Experts of a small language model: vocabulary 8192.
Below are experts of layer 5 (counted from 0) of a mixture-of-experts language model. Rows are named router (the router's row for the expert), down (a neuron's output weights, with its number) and show model dimensions 64-127. Each number is 128 + 32 x the weight over its row's rms, rounded and kept within 0 to 255.
Before each expert's rows: a language model's description of what the expert responds to. This comes from a sample of Wikipedia text that the model never trained on.

# expert 11
What it handles: Word pieces like ist, ism, el, em inside words such as redistricted, statistical, insist, plus role nouns like artist, politician, critic.
router [115 153 209 201 102  90 139 173  97 177 117  71 138  97 134 161  95 182 160 128 122 181  90  84 197  51 149  62 122  86 126 125 157  94 133 100 123 147 117 100 117 114 151  96 145 154 178 109 145 101 146  90 149 106 135 151 145  93 103 138 144 153 146  98]
down0 [ 96 138 146 116 143 101 164 129  98 115  99 156 150 118  88 105 130  75  94 116 130 177 188 142 140 121 188 140 117 189 154 115 127  91 100 122 125 131 160 155 160 162 162 105 154 136 187 106 139 135 107 131 148  88 173 201  90 167 103 127 123 136 147 173]
down1 [116 195 118 119 115 107 126 114 114 115 133 125 120 168 153 133 165 204 102 117 109 170 165 139 142  61  97 148  83 152 119 156 121  99 166  94 234 132 149 133  91 105  88  80 104 134 108 133 112 132 119  92 135 163 104 140  69  95 148  74 155 117 154  90]
down2 [145 111  93 113 125  88 133  99 129  92 156 107 119 109  86 134 143 132 128 109 150 141 156  68 172 175 154 205 131 125 144 233 100 113  74 125 112 160  48 153 138 108 112 163 180  74 118 120 125 158  96 125 116  86 123 145 111 118 163 134 115 156 124 113]
down3 [112 174 155 150 126  73 125  88 138  96 176 161 159  66 190 115  63 115 139 132 133 164 116 164 148 142 133  65 119 178 124  66 116 154 116 185 131 183  99 147 112  97 141 153 127 108 123  97 132 108 193  97 134  59 115  79 117 128 148 162 147 130 167 134]
down4 [168 162  94 126 100 108  74 130 129 110 107  98 110  68 116 127 123 135 123 164 140 107 115 118 156 138 187 120 135 174 172 162 180  90 137 159 129 139 106 149  78 161 114  91 129 134 158 106  56 181 127 118  86 146 135 170 205 144 121 183  84 143 127 122]
down5 [ 80  59  64 101  43 158 106 109 115 105 150 161  99  95 157 137  86 127 102 156  96 121 131 131 123 157 114 111  98 195  96 146 106 202  85 161 110  96  87  68  87 128 128 225 127 118  68 102 119  84 142 146 116 156 150 105 128 178 102 139 150 117  91  93]
down6 [169 106 177 148 167 117 109 116 127 119 147  41 139 153 144 129  93 145 126 105 102 111 142 129 114 107 121 135 131 159 154   8 113 137  88 100 166 115 138 151 149  94 135 176  66 105 128 146  83 228 118 156 144 107  80 119 131 132 138 134 115 132 154  95]

# expert 52
What it handles: Short inner word pieces like or, is, al, ul, ol, usually before a suffix, as in acquisitions, satisfied, Romulan, Portfolio.
router [ 95 109 118 134 112  45 156 186 134 141 121 122  95 145 173 103  87 154 121 137 160 146 104 114 135 126 149 139 134 106  41 137 162  80 149 113 101  95 111  88 141 142 151 112 100 137 157 116  91  86  68  53 219 124 162 140 187 104  91 101 108 115 129 138]
down0 [112 144 103  95 191  91 203 124 161 125  70  67  93 203 113 137 121 128 140 127 109 160 199 102 173 166 136  76  88 135 113 124 125 146 114 133  92 104 160 163 109 147 112 113 186 149 117 128 162  62 118  59 122 123 140 154 134 113 104  58  94 129 168  92]
down1 [113 136  84 117 148 156 136 126 151  76  74  76  79  55 150  79 139  80 105  42  95  94 160 154 151 134 125 128 156 164 130 132 142 110  91  62 105 203 144 109 178 147 145 156 101 141 145 162 157 172 106 142 147 140 141 140 132  78 115  90 128  63 108 132]
down2 [ 83  65 140  78 150 115 172 123  79  66  99 157 161 123 109 133 129 153 127  93 150 128 131  63 127 169  77  97 152 132  94  42  67 136  98 161 142 135 140 146 116 130 155 142 114  89 123 153  42 169 108 120 158 135 141 143 126 107 154 177 154 130 151  69]
down3 [172  70 173  98 155 159 137 129 143 106 158 110 119 142 127 152 114 124 146 132 164 155 165 162 125 118  71 107 115 138 117 138 173  97 170 132 106 124 142 131  98 140 110 190 176 133 120  96  97  68 160 123 158 132  82 101 125 111 129  65 171 111 146  84]
down4 [ 97 143 127 136 122 129 132 131 163 185  93 131 125 172 115 161 137 115 165 109 149 146 183 112 111 121 165 125 195 197 151  82 158 106 131 100 176 166 151 102 115 139 136 156 141 119 131 113 104 165 140 130 105 131  72  61  98 166 113 112 117 135 151 134]
down5 [138 142 136 157 141 136 158 119 150 131 156 113 199 113 165 141 135 118  99 124 151 150  98  94 152 132 127  56 117 124  80 130 126 130 105 107 113  94 116  82  90  77  69 133 164  57 130 137 137 105 117  81 128 111 101 129 162 108 171 157  55 149 121 129]
down6 [136 175 175 129 154  75 152 156 173 141 165 108  64 229 116 122 141  65 174 137 122 113 136 123 169 113 148 149 114  90 143 169 141 127 145 154 149 140  90  77  91  97 146 200  83 105 127  83 169 111  79  66 157 108 132 160 151  56 142 114 156 157 175 162]

# expert 35
What it handles: Commas and semicolons right after a proper noun or word ending, as in Boston, Manila, or comma-separated lists of names.
router [100  90 170 187 109  51 158 131 156 171 113 140 126 105 148 159 167 160 154 139 197 160  77 109 164  75 147  69 133  63 107 127 140  74  84 124 145 144 120  47 157 104 131 154  88 136 136 105 162 142  93  76 127 140 158  88 198 104 117 112 162  83 121 100]
down0 [154 112  99  95 112 137 101 151 199 121 143 141 107 109 111 142  91 113 103 195 140 154 126 134  90  89 122  76 121 120 195 124 143  80 123 183 119 157 153 160 106 175 161 135 156 146 125 150  98 125 179 105 117 109  74 143 146 127 147 143  87 146  71  85]
down1 [171 128 110 115 134 141  87 137 249 106 172 156 162  88 123 149 192 118 148  72 123 108 105 128 166 140 154 116 102 121 152 130  76 134  79 147 114 149 100  86  35 131  78 129 127 169 100 132 148 157 154 127 145  49 169 130 155 160 153 108 155 142 147 136]
down2 [119  41 139 186 131 140 158 188 119 130 123 120 139 114 127 128 117 139 177 121 206 129 114  99 165 118  95 144 156 135  96  95 108 125 146 108 139 155 181 119 118 140 142 148 162 106 129 100 175 106  86 128 103 128 123 132  93  82 147 113 120 121 162 137]
down3 [156 140 131 162 143  98 167 121 107 116 100  65 104 100 125 132 112 137 123 162 134 187 126 117 134 165 138 120 180 111 111 152 134  86  99 119 134 138 184  87 126  40 123 102  52 163  78 114 213 129 138 105 106 144 160  87 176 171 158 110 103  86 139 118]
down4 [124 125  85 117 164 136 145  88 115  72 155  92 207 173 162 104 125 129 129 164  82  68 144 171 138 124 119  56 128 153 101  91 161 112 131 132  64 118  94 153 120 132 186 141 125  68 109 152 139 156 120 105 122 131  93 141  95 113 147 146  86  80  96 134]
down5 [135 149 158 116 111 130 126 141  89 121 131  98  95 117 120 130 168 132  69 165 119  89 107 115 132 168 103 133  88 176 124 142 141 105 126 196 121  63 112  80 202  73 127 140 103 130  96 176  89 104 113 121  92 109 121  98 166 247 127 140 111  98 149  83]
down6 [136 103 111 130 155 171 169  74 134 175 110 135 171 102 127  90 110 118 138 110  48 113 115  87 123 145 161 140  86 110 141 101 137 157 139 137 169 106 120 132 186 133 112  76 121 138 135 140 105 136 132 175 220 126 118 190 107 154 142 135 116 132 140 111]

# expert 4
What it handles: Word-final suffixes forming abstract nouns, often before "of", such as -ation, -ance, -ment, -ity, -age (reluctance, compliance, reasons).
router [146  98 156 160 107  86 146 198 159 128 155  91 113  94 136 182  87 145 161  53 129 177  71  89 153  84 147 142 166  88 131 172 120  77 128 121  86 117 136 136 107 182 151 158 130 121 159  96 130  73 101 113 185 145 127 108 149 156 129 191 149 168 202  99]
down0 [160 121 174 102  93 125 129 194 142 143 115 130 133 140 129 116 110 167 117 119 136 142  96 128 101 132  75 113 110 116 124 136 126 134 156 188 116 117 117 139  75 132  91  95  87  72  95 180 114 104  75 151 121 198 117 161 132  77  75 162 103 107 134 107]
down1 [122  51 151 137 183 134 107 105 121 135 111 115  84  77 129 122 121  72 130 157 141 108 132 112 106 149 117 115 145 145 104  81 127 116 158 127 170  57 132 104 106 113  86 122 203 137 174  85 136  87 137  47 175 130 122 149 122 125 138  50 188 165 138  75]
down2 [184  61  51  51 161 158 167 106 142 120 107 144 125 102 130 151 129 124  77 145  98  59  94 121 138 151 137 106 103 141 152 193 126  62 159 144  97 155 110  97 147  98 137  65 152 135 147  94 217 126 122 120 149 103 110 166 119 135 120 178 110 120 164 122]
down3 [153  98 122 137  88  84 188 133 107 119 112 168 141 135 128 121 153  83 186 142 197 120 148 163 114 140 104 122  69 138 109 128  70 146 135 115 132 146  93  97 108 103 154 133  76 215 172 135 139 131 107 141 167 130  91 135 132  85 133 177 135 132 157 162]
down4 [154 135 135 113 119 121 127  39 124 105 116 115 151  79 131  75 106 180  61  98 126 157  95 103 160 152 115 115 117 105 109 119  93 141  86 127 106 190 112 124 159 131 163 204  67 161 113 159 105 122 113  63 163 144 133 115 107 113 108 223 103 118 118 146]
down5 [146 127 141 137 124 192 111  99 127 135 103  96 130 132 149 129 112 131 139 128 146 130 110  97 118 159 146 158 131 157 192 115 116 155 120 143 114 142 133 123  91 123 123 115 195 128 128 129 121  69 108 119 154 123 115 167 191 144 137 218 120 173  66 137]
down6 [ 96 183 150 172 151  58  65 124  99 125  92 101 149 165 130 176 163  99  72 122 174 199  91 108 139 131  89 155 132  99 115 126 166 131 127 108 147 117 155 143 147  80 164 140 145 109 142 134  72 142 118 159 129 108 168 167 138 151 135 108 146 184  87 140]

# expert 59
What it handles: Pieces with g, such as ig, ag, og, eg, inside words and names like Ceredigion, eligible, Origins, Haig, Mega.
router [ 78 145 104 220  96 107 158 179 122 113 138 109  85 117 129 158  99 122 169 116 145 179 131 133 142  99 145 119 167  95 101 136 137 123 130 140 185 110 162 115 127  91 174 185 160 158 137 120  57  82  91  65 172 115 154 106 131  95  95 150  64 103 152  94]
down0 [102  99 158 101 134 146 110 145 196 121 119 188 116 160 159 127  91 166 127 195 100 103 156 180 171 197 107 146 120 109  83  54 126  77 143 123 137  67 154 147 183 105 145  80  89  55  86 103 126 135 150 163 114  61 159 118 137 143  91  84 149 183 175 121]
down1 [165 145 174 111 105 122 130 107 104 128 155 151 143 111 127 101 114 160 134  66 122 149 136  62 130 154 130  71 131  97  94 162 126 102 149 151 149 148 167  99  99 122 117 154 134 117 185 140  93  62 112 101 120  96 112  72  85 160 191 136 135  62 139 146]
down2 [149 126 126 130 144 138  78  89  90  77 134 119 151 141 111  81 154 175 114 137 152  87 139 194 122  73 131 194 111  86 182 100 120 109 129 130 181  80 131 169 128 171 140 158 117 114  89  50 141  98 171 130  98 146 181 114 116 109 157 126 168 102 106  88]
down3 [143  72 149 112  79 159 148 167  93 137 130 114  82 125 144 102 110 145 176 129 130 146  79 133  96  83 132 188 119  63  85 146 122 158 166 155 122 167 131 185 107 162 139 115  94 119 157 159 105 141 104 160 106 113 114 128 133  70 131 172  92  71 100 182]
down4 [139 138 110 164 109 142 124 133 114 143 136  56 114 122 141  81 143 130  91 148 166 118 129  71  99 139 140 148  90 129 120 120 116 157  97 194 152 115 125 123 182 132 105 185 177 114 131  79 115 131 145 101  91 177 119 112 128 102  87  66 110 145 111 159]
down5 [123 138 156 143 147 127 218 141 157 138 145 105 178 135 122 135 163 101 128 156 150 116 145 124 158 148 133 160 156 127 101  88 157 119 130 117 155  79 104 129 187  82 115 150 155 126 114 146 103 182 148 150 117 139  43 140 161 105 179 103 133 127 183 102]
down6 [121  89 144 128 151  97 103 110 123 170 172 191 115 165 118 137 132 106 105 211 128 204  91 125 142 106 115  91 112 107 122 163 157  77  95 159  90 145  81 142 116 121 135 126 134  87 146  66 115  61  97 114 145 144 137 119 167 146 153 165 167 105  84 162]

# expert 12
What it handles: Hyphens and dashes inside compounds and score ranges (pay-per-view, 18–6), plus particles and prefixes like out, up, down, un, sub.
router [123 118 154 141 101  53 139 109 133  98  81 113 150 158 115 157 131 117 108 126 128 126  64  46 143 119 180  81 140  93 100 139 145 127  84 211 117  88 129 127  78 163 185 135 126 162 131 119 117 124 104  30 142 107 137 148 196 140  70 138 184 110 132 149]
down0 [108 160 127 145 182 128 125  89 136 120  93 132 101 130 134 102  54 112 151 152 102  62 129 107 165 112 138 120 103  90  94 181 148 138 158 119 119 162 128 110 106 116 141 142 137 152 122  45 107 151 172 124 164 153 153  90 140 120 122 184 117 122 174 153]
down1 [113  68 124 172 144  76 205 151  86 173 113 108 149 185 110 154 165 114 144  96 134 140 134 155  33 121  70 130 156  83 148 134 144 155 122 150  74 186  72  65 164 120 131 182 131 142 118 148  98 117  91  85 152 140 156 102 133 150 156 138 104 131 117 102]
down2 [136 116  66 144  91 148 122 158 149 108  91 179 128  90 132 166 130 168 101  52  97 125  96 158 132  99 143  96 103 147 156 165 124 122 103 164 108 130 192 145 109 181  87 153 141 138 107 146  98 116 177 156 148 145 137 166 176 154 119 144 107  84 119 125]
down3 [209 150 111 155  86 137 172 105 120 143 108  59 134 107 117 138  95 126 162 114 138 164 149 122 139 137 123 124  37  81 150 149 126 157  97 158 124 162 119 123 141 144 126 149  90  70 162 169  80 124 160 125 119 129 159  98 119  84 135 125  92 170  90 102]
down4 [180 110 133 129 108 120 160 104 161 138 106 115 109 126 154 163 150  77 128 129 102  75 145 153 210 142  83 154 138  87 125 124 115 109 138 144 166  90 122 109 154 129 134 105 193 170 158  91 122 100 142  83 152 109  79 172 175 123 116 121 158 117 119  91]
down5 [ 92  83 110 131 130 104 123  90  96 137 124 143 114 130  83 107 120 129 174  82 119 108 118  92 118 106  32 164  84 121 139 128 109 122 178 134 147 144 118  64 139  86  93 113  99 122  85  94  98 178 156 137 102 175 139 137 127 167 166  77 128 124 134 186]
down6 [122 187 104 161 137 136 146 148 181 175 139 150 129 163 176 111 149 118 128 103 134 157 199 101  93 176 118 166 133 143 166  90 110 148  95  99  88 139 135  60 162 137  99  97 166 169  86 137  97 183  72 109  97 150 177 176  97  86  96 137 138 158 113 211]

# expert 5
What it handles: Cell separators, commas and dashes inside number-heavy sports and statistics tables, plus unit abbreviations after numbers, such as km, ft, cm.
router [ 72 135 156 153 104 105 202 128  95 185 113  68 134 135 165 179 137  99 100 127 178 152 112 131 168 108 172 120 110 130 113 161 123  86 156 117 131  73 108 120  87 152  98 146 112 174 166 107 122 104 138 111 191 131 141 153 130 151  72 154 122 138 140 182]
down0 [120 112  96 148 121 112 194 170  64  95 120 168  64 130 128 149 132 119 111  96 157 122 127 114 178 117 154 100 135 117 123 150 125 141  97 123 143 133 157 101 171 128 159 108 122 162 161  62 112  84  48 139 160 142 168 157  94 143 149 156 166  76 153 145]
down1 [152 173 180 132 127  75  94  90 135 127 105  97 128 101 102 139 119 104 112 127 148  96  87 135 116 169 129 160  97 155 122 115 108 141  61 146 139 178 154 139 155 130 134 145  98  87 127 170 136 107 142  80 145  81 108  60 131 104 109  92  97 152 122 142]
down2 [151 150 152 100  96 102  94 135 120 151 110 135 138  97 129  89 190 172 122 185 111 141 106 151 138 195  54 135  99  96 108 126  80 140 196  52  82 120 125 107 103 157 105 126 142 159 143  90 137 146 137 139 198 156 198  90 110 167  75 120 116 117 164  69]
down3 [129 178 149  99  99 174 120 144  56 120 105 198 115  75 175  98 109 157 108 147 161 137  90 146 136 190  86 141  78 184 171 128 103 127 152 106 108 147 160  73 125  37  94 176 111 142 204 133  59  72 150 137  80 133 104 118 101 148  64 104 122 148  84 155]
down4 [155  68 118  81 114 151 130  95  69  71 113 137 107 193 141 141 114  96 119 146 132 167 146 109 158 132  97 123  72 140 154 139 126 115 153 153  97 120 157 138 135 134 131  97 109 190 159 123  95 131 144 137 177 124 100 138  99 127 117 170 175 165 133 146]
down5 [168 144 119 196 107 111  85 104 122 154  71  69 166 137  83 166 174 129 132  97  85 104 112 142 148  80 148 140  90 158 111 116  95 143  82 116 122 132 102 113 120 161 133 152 127 150  99 113 109 100 163 167 133 185 174 127 119 116 140 126 163 119 191  75]
down6 [123 163  96 157 131 177 105  96  87 110 119 119 113 148 138 159 117 101 138 185  95 161 127 120 122 118 139 105 126 102 144 132  98 184  46 208 134 112 108 150 101 134 141  54 116 136 118 153 154  82 162 160 127 125 136 117 148 123 123 168 130 119 138 102]

# expert 20
What it handles: Later letters or digits inside abbreviations and codes after a first capital: N-FL, Ph-D, SER in SERIES, CF14, ANT1.
router [ 99  76 158 143  59 127 135 164 160 150 153  59 143 162 113 180 155 121 162 100 184 205 102  92 164 102 161 107 191  63  80 169 133 132 101 154 141  72 140  83 120 134 133 137 101 127 154 130 142 107 123  90 141  89 123 117 137 122  64 180 138 118 149 155]
down0 [128 100 117 148 164 126 151 118  98 101 131 164 167 112 130  90 134  89  96 116 101  82  89 127 176  82 225 135 114 168 109 139 171 124 138 134 129  83  87  90 106 132 134  75 115 101 152  72 145  95 166  21 158  91 162 145 113 116 153  94 115 121 123 125]
down1 [117 174  65 112 154 147 123 142  92 150 133 118 126 101  90 148 156 126  95 102 156 123 115 110 146 121  99 162 154  54 104 159 154 114 179 112 154 128  98  97 112  73 141 156 165 163  86 112 117 131 151 132 132 134 133 145 135 151 116  87 168 191 137 115]
down2 [144 124 125 103 175 117  47 157 138 165 162 121  93 115  91 159 177 120 106 115 151 129 146 106 109 142 133 182  41 105 125 163 157 126 130 129 108 132 141 113  99 140  92  19 132 131 148 135 121 147  85 156 114 178  87 142 152 113 131 198 162  89 129 165]
down3 [131 162 154 142 144 116 104  75  83 117 187 179  84 116  99 115 102  91 120  96 168 110 141  67 124 139 186 144 128 133 132 133  87 149 142 165 152 153 132 178 107 112 155 152 129 122 128  99  82 104 122 120  89  87 170 173 129 104  79 129 154 141 102 202]
down4 [121 128 136  84 127 142 150 115 128 119 143 137 181 190 110 148 147 181 118 126 173  83 102 138 101 121 167 181 117 126  93 123  92 136 153 171 124 171 150 109 102 152 143 161 124 142   0 149 163 101 157  83 155 145 153  95  91 131 151  71 102 114  66 175]
down5 [144  96 113 105 108 119  80 180  97 111 120  91 205 186 138 127 138  68 136 100  98 128 143 184 167 140 108 149 108  90 101 118 132  85 145 115 118 139 118 120 141 105  91 153 158 133  53 155  92 117  94 164  92 183  90  96 129 150 145 155 112 165  95 106]
down6 [112  96 143  92 127 116 144 157 141 126 132 126  92 125 160  92 207 134 143 100  99 191 181 115 100 130 129 124  83 139 207 105 155 136 111 127 102 115 118 140  85 158  82 120 128 157 130 164  66 134  85 122 145 186  76 121 153 169 121 135 119 170 122 145]

# expert 41
What it handles: Common nouns and adjectives after in or of, such as North, East, summer, spring, Sea, Ocean, television, high, day.
router [102 122 145 127  85 135 146 158 184 114  87 171 113 109 169 175 122 126 179 128 182 179 126 117 184 109 144 140 157  97  89 130 115  87 108 157 146  86 141 121 110 140 125 141 188 131 140 101 164 107 111  92 186  88 153  82 132 129  72 171 102  88 147 102]
down0 [154 140 188 110 172 198 199 199 182 162 121 150  69 140  94 113  54 105 161  87 153 118 175 129 136 129 124 111 118 140 130 131  99 114 113 122 120  53  85 129 114 159  60 127 133 100 127 104 173 140 137  88 122 188 121 170 140 118  98 111 103 135 144 141]
down1 [138 143 122 159 107 149 120 157 122 122 173 129 105 146 102 101 181  82 153 133 146 151 129  68 110 109 125 148 148 120 100 165 136 129 151 165  90  89  99 148 154 100 162 131 128 140 198  34 131  88 132  75 124 146 141 150 143 106  42 108  98 131  74 154]
down2 [159 191 124 122 158 160 184  92 141  97  92 152  92 100 130 121 138 113  59 192  59 136 129 165 147 165 120 117 111 137  98 124 130 137 171 121 148 166 157 131 184 133 106 165 220 180 123 152 116 106 160 105 164  93  97 129 119 124 153 162 107 115 106  96]
down3 [109 151 144 146 172 112 115 101  97 191 122 114 117  89 157 133 129 136  53 160  75 103 141  95 117 156 104  94 104 114 114 102  75 133 200 114 125 167 150  56 139 136 183 126 114 184 115 113 121  80 110 119 108 101 137 181  81  76 131 112 165 132 163  58]
down4 [182  92 116 113 134 103 140 156 129 142 172  63 114 109 114 165 210 118 169 139 145 155  42 122 147 151  91 140 122 146  99 136 145  94 117 152  89 112 148 139 136 196 161 148  94  68 155  99 121 187  88 183 145 186 145 105 167 163 162 124 147 124 112 118]
down5 [ 96 136 117  82  68 132 167  92  88 107 150 107 175 152 105 149 124 163 123 123 157 131  68 110 100 154 172 117 144 152  75  88  91 137 140 133 223 146 160 139 144 134 108 195 145 134 136 118 116  74 129 115 116 144 110  72 135 109 134 148  65 146 137 105]
down6 [172 116 122 156 102  57 182 137 155 194 133 120  93 144  98 119  96 163 137  68 126 123 100 114 176  84 130  81 109 117  75 137 161 133 154  93 126 143 103 100 117 107 170 146 146 144 135  65 141 135 113 150 136 170 111 132  85  81 136  86  92 166 114 184]

# expert 28
What it handles: Wiki heading markers == and ===, blank lines before headings, and the last word piece of heading titles, such as Records==, Cast.
router [122  97 187 201 146 122 179 171 141 143 145  98 184 111 136 166 103  95 177 104 160 201  98  80 172 118 139  70 172  92 131 159 167  85 146 155 119 110  98 152 122 157 128 188  98 199 129 106  78 156 123 118 182 127 116 162 133 122  53 140  98 125 122 142]
down1 [ 57 155 120 102 158  92 119 160 143 166 183 163 149 113  84  74 124 127 137 136 171 113 199 124 119 106 127 150 123  88 178 127 141 139 139 183 137 185  87 155  97 109 186  63 235 104 151 145 139 133 141 184 116  92 105 131 104  78 132 153 158 161 113 173]
down2 [114 111  98 139  80  79 150 126 146 192 140 117 167 130 167 164 125  99 151 106  98 113 115  96 154  94 125 163 137 129 169 155 110 167 197 142 135 131  98 158 111  87 102  95 117 104 153  94  91 111 192 136 158  71 165 154 118  63 165 129 156 134 134 152]
down3 [134 146 115 146 169 104 137 147 175 151 110 145 155 118 103 113 151 109 107 161 169 159 134 169 183 165 168 139 121 124  97 113 120 156 150 110 155  89  85  81 165 212 142 115 156 140 135  59 145 192 111  96 194 140 142  87 103 129 131 134 106  59 152 127]
down4 [131 173  97 145 128 146 195 161 115  88 163 122 143 146 170 167 130  93 109 112 119 148 152 164 106 133 152 140 115 135  94 111  84 120 164 126 112  98  95  82  77  92 126 111 100 174 117  87 106 173  83 107  77 159 147 122 152  90 122 102 117  69 145 143]
down5 [132 152 137 116 170 102 120 161 149 118 156 108 217 131 143 137 141 139 127 202 103 133 171  96 118 102 152 177 122  59 163 142 185 139 153 110 160 131 104 177 152 155 128 161 144 172  70 151 144 108 153 213 145  89 141 134  73 133 119 116 136 173 130 159]
down6 [155 153 103 122 110 172  91 149  90 111  74  96 102  98  71 134 149 158 123 167 159 172 122 119  81 186  93 165 146  89 122 161 111 106 114 143  81 133 119 174 163 119 108  63 115  65  89 108  77 151 149 117 115 158  92 126 105 151 102  85 126 114 114 146]
down7 [122 152 163 230  93  99  84 107 215 138 150 167 100 104 153 135 105  88  60 133 205 129 115 134 151  90  99 143 164 131 152 108 117 152 118 109 121 135 140  91 136 125 196 111 117 121 150 131 170 115 100  91 122 116 137 151 126 166 122 140  96  38 121 111]

# expert 55
What it handles: Number words, ordinals and quantity adjectives before nouns, such as two stars, three still living, first, new government, last.
router [130 121 154 156 116 110 162 133 146 144 133 147 114 161 188 130 132 119 140  31 162 181  92  75 167 133 151  86 171 108 101 110 173  76  88 140 162 102 108 105 114 109 138 158 108 103 176 116 110 114 159  70 161 106 172  83 190  78  89 143  95  72 105 137]
down0 [144 112 116  92 130 137 135  91 167 117 146 134 157 121 156  71 101 150 142  90 135 107 128 102 111 150 102  94 176 137 177 152 176 108 121 140 153  72 133 107 158 130 158  85  64 109 162 167  91 154 112 109 157 115 149 110 106 129 160 136 157 149  45 122]
down1 [142 176 145 102 165 111 218 102  97 150 131  87 131 175 109 145 118 126 164  76 134 173 109 147 121  74  97 127 117 137 165  94  60 132 128 118 138 166 125 170 160 137 144  78 107  89 125 123 218 118 106  88 179 170  68  95 156 157 129 201  93 110 145 134]
down2 [100  88 167  94  83 144 120 152 148 141  98 130  74 163 150 166 129 154 133 135 193 129 126 108 130 167  95 209 108  96  97 164 117 105 190  81 183 131 204 166 125 117  90  98 156 127  65 129 137 126 167 115 105 121 157 126 151 104  86 152 102 110 112  67]
down3 [ 84  99 186  67  89 171  95 122 152 125 154 161 156 156 106 135 135  96 120 146  99 164 173 163 146 175 111 153 160 114  98 135 101 110 127  86 151 102 106 118  74 146  89 163 171 133 121 112  99 136 101 104  94 166 148 133 125 144 138 150 159 101  93  97]
down4 [106 168 102 148 198 142 119 111 106 107 113 116 175 107 170 133 118 145 138 147 121 140 147 150 133 123 161 125  81 126 123 127 163 156  89 146 145 115 119 162  95 129 132 115 190  92 133 171 181 130 129  97 127 193  52  69 105 109  61  82 104 132 152 159]
down5 [135 185 138 103  96  67  89 158 118 169 140 172 137 165 141 183 148  87 124 139  82 170 152 147 126  94 115 167 127 146 142 179 103  76 139  89 111  74 109 131  73 122 120 142 118  83  91  49 117 142  97 156 155 125 139 176  73 189  77 114 127 126 155 108]
down6 [133 207 161 111 116  84 158  88 101 156 148 195 121 112 127  80  97 175 109 120 138 133 117 138 125 130 142 171 152 152 105 134   8 143 127 128 121 171 163 173 137 114 163 164 145  98 138  86 152 123 166  94 120  60  95 153 146 131 107 110 111 141  93 173]

# expert 19
What it handles: Colons after infobox field labels and words that introduce lists, such as Modes:, Written in:, include, such as, by:.
router [116  63 143 153 138 126 161 138 140 175 180  69 173  93 168 141 105 198 130 131 129 169 111 138 105 103 159 107 111 114 131 102 146  87  46 135  96 142 147 105 110 158 137 124 125  97 196  81 124 150  93 111 168 102 130  59 160 142 104 145  92 122 132  96]
down1 [117 115 102 181 167 198 194 133 158  86 123  86 145 204  76 139 103 146  72 104 129  69 167 119  79 109 144 163  99 150 163 145 140 136 111 164 116 108 147 143 180 132 112 179 108 147 145 168 143 139 118 155 131 127 125  82  92 101  97 121 150 116 138 114]
down2 [112 123 142 136 149  83 108 111 130 132 175  98  94 155 118 102  91 157  78  58 163  88  99 136 138  89  99 152 149 109 116 114 107 168 125 117 177 153  93  70 191 136 154 110 117 138 137  93 187 154 120 119 136 146 175 172  96 119  87 132  84  82 149 122]
down3 [110 145 134 113 151 113 100 172  95 133 123 107 146 135 119  74 148 171 193 120  63 104  77 135 146 125 164 158 165 146 150 126 184 142 185 164 105  91 109 164 179 101 138 182 183 123 159 132 128 137 121 125 115 141 116 160 152 102  93 114 162 154  89 128]
down4 [ 78  90 167 154  98 130 103 113 113 162  84 124  94  70 153 122 119 119 128 163 129 153 159 163 120 158 156  77 116 120  57 147 137  87 119 175 160 195 170 115 109 155  87 178 100 109 120  50 214 143 127 135 120 100 107 139 141 103 145 114 104 147 144 147]
down5 [139 113 105  85 125 197 192  75 128 164 123 168 113 121 164  71 103  95 134 172 134 164 151 125 108 174  88 110  46 108 168 152 103  84 128 132 127  81 139 156 106 122 124 170 181 199 115 119  93 143 116  92 141 184 156 114 123 127 103 129 121  84 161  86]
down6 [124 166  37  60 138 168 140 154 168 109 165 134  80 116 132 159 153  98  98 130 142  89 100 188 122 163 174 151 112  87 155 112 138 148  86 100 120 124  84 143 124 116 104 141 129 181  98 117  93 112  90 133 117 147 154 135 130 147 154  91 135  57 150  69]
down7 [137 109 174 119 123 129 105 105 142 119 112 132 148 128 119 117 103 134  71 114  99  96 119 159 118  79 118 120 116 120 144 111 171  91 114 137  95  77 103 192 110 112  96 148 146  68 122 106 115 164 149 164 172  98 112 124 210 142 161 100 104 164  74  90]

# expert 10
What it handles: Single capital letters starting a proper name or code after a colon, comma, dash, pipe or "of", as in H(OPE), M(iranda), T(iny).
router [133  85 118 178 133  85 150 139 141 170 110  85 149  86 120 161 120 148 126  99 137 182  97 137 119  69 189 125 182 138 129 115 133  80  63 136 140 104 104  51  98 175 141 152 123 110 152  75 154 109  95  88 121 150 183 101 153 119 114 143 111 105 173 209]
down0 [ 85 137 140 101 142 119 151  68 150  88 143 173  87 118 104 129  85 162 100 104 150 171 141 171 102 158 170 131 154 171 137 124  67 184  64 154 185 149 145 188  92 179  87 133 126  56  89 153 119 121 129 131 125  98 121  95  94 188  78 102 115  71 120 150]
down1 [ 97 177 153  93 191 144  98 171 130 111  94 150  77 133 161 174 133 174 156 104 109 105 160 135 154 123 113 173 167 109 146  74 161 144 148 145 116 143 142  96 140 108 165 108 125 151  76  86 122 125  88 162 178 144 112 166 116  80 141 123 139 163 166 190]
down2 [176 139 149 125 165 154 132 114 108  66 120 101 143 166 174  89 100  72 133 139 104 183 151  75 131 114 167 169 149 115 119 138 172 102  89 142 120  63 177  76 100  88 144  88 129 147 130 173 101  91 103  91 141 147  71  56 121 122 181 150 103 179  90 124]
down3 [ 85 116 141 117 110 126 117  90 122  90  80 137  59 118 132 179  90 104  86 112 148 144  73 116 125 175 166 156 108  99  73 120  57 144 129 133 200 152 148 151 114 130  90 173 110  90 128 201 134 134 144 153 172  89 125 158 151 109 121  73 173 117 113 119]
down4 [136 132 104 148  99 178 132 132 105 154 101 118 105  85 140 149  79 147 113 141 123 105 123 129  87 144 188  87 152 103  92 143 176 120 120 172 205 195 205 159 157  79 127  66 129 180 108 180 101 157  89 149 132 104 103 163 119 130 128 117 141  94 108 105]
down5 [125 163 169 157  70 114 135 102 136 100 170 136 135 135 169 122 133 136  94 120 127  92 170 142 103 122  84 147 142 185 134  67 143 130  86 141 149 110 171 197 103 129  89  42 112 131  95 194 184 163 100 102 110  94 175  87 166 153  96 154 138 139 109 136]
down6 [142 118  92 120 121 116 133 188 124 141 125 133  88 165 123 180 132  56 143 173 155  98 138 137 113 110 134 112 101 119 119 142 106 109 141  87 116 147  97  79 145 101 121  94 103 126  97 220 127 134  81 195  75 121  97 153 109 103 116 102  99 146  99 112]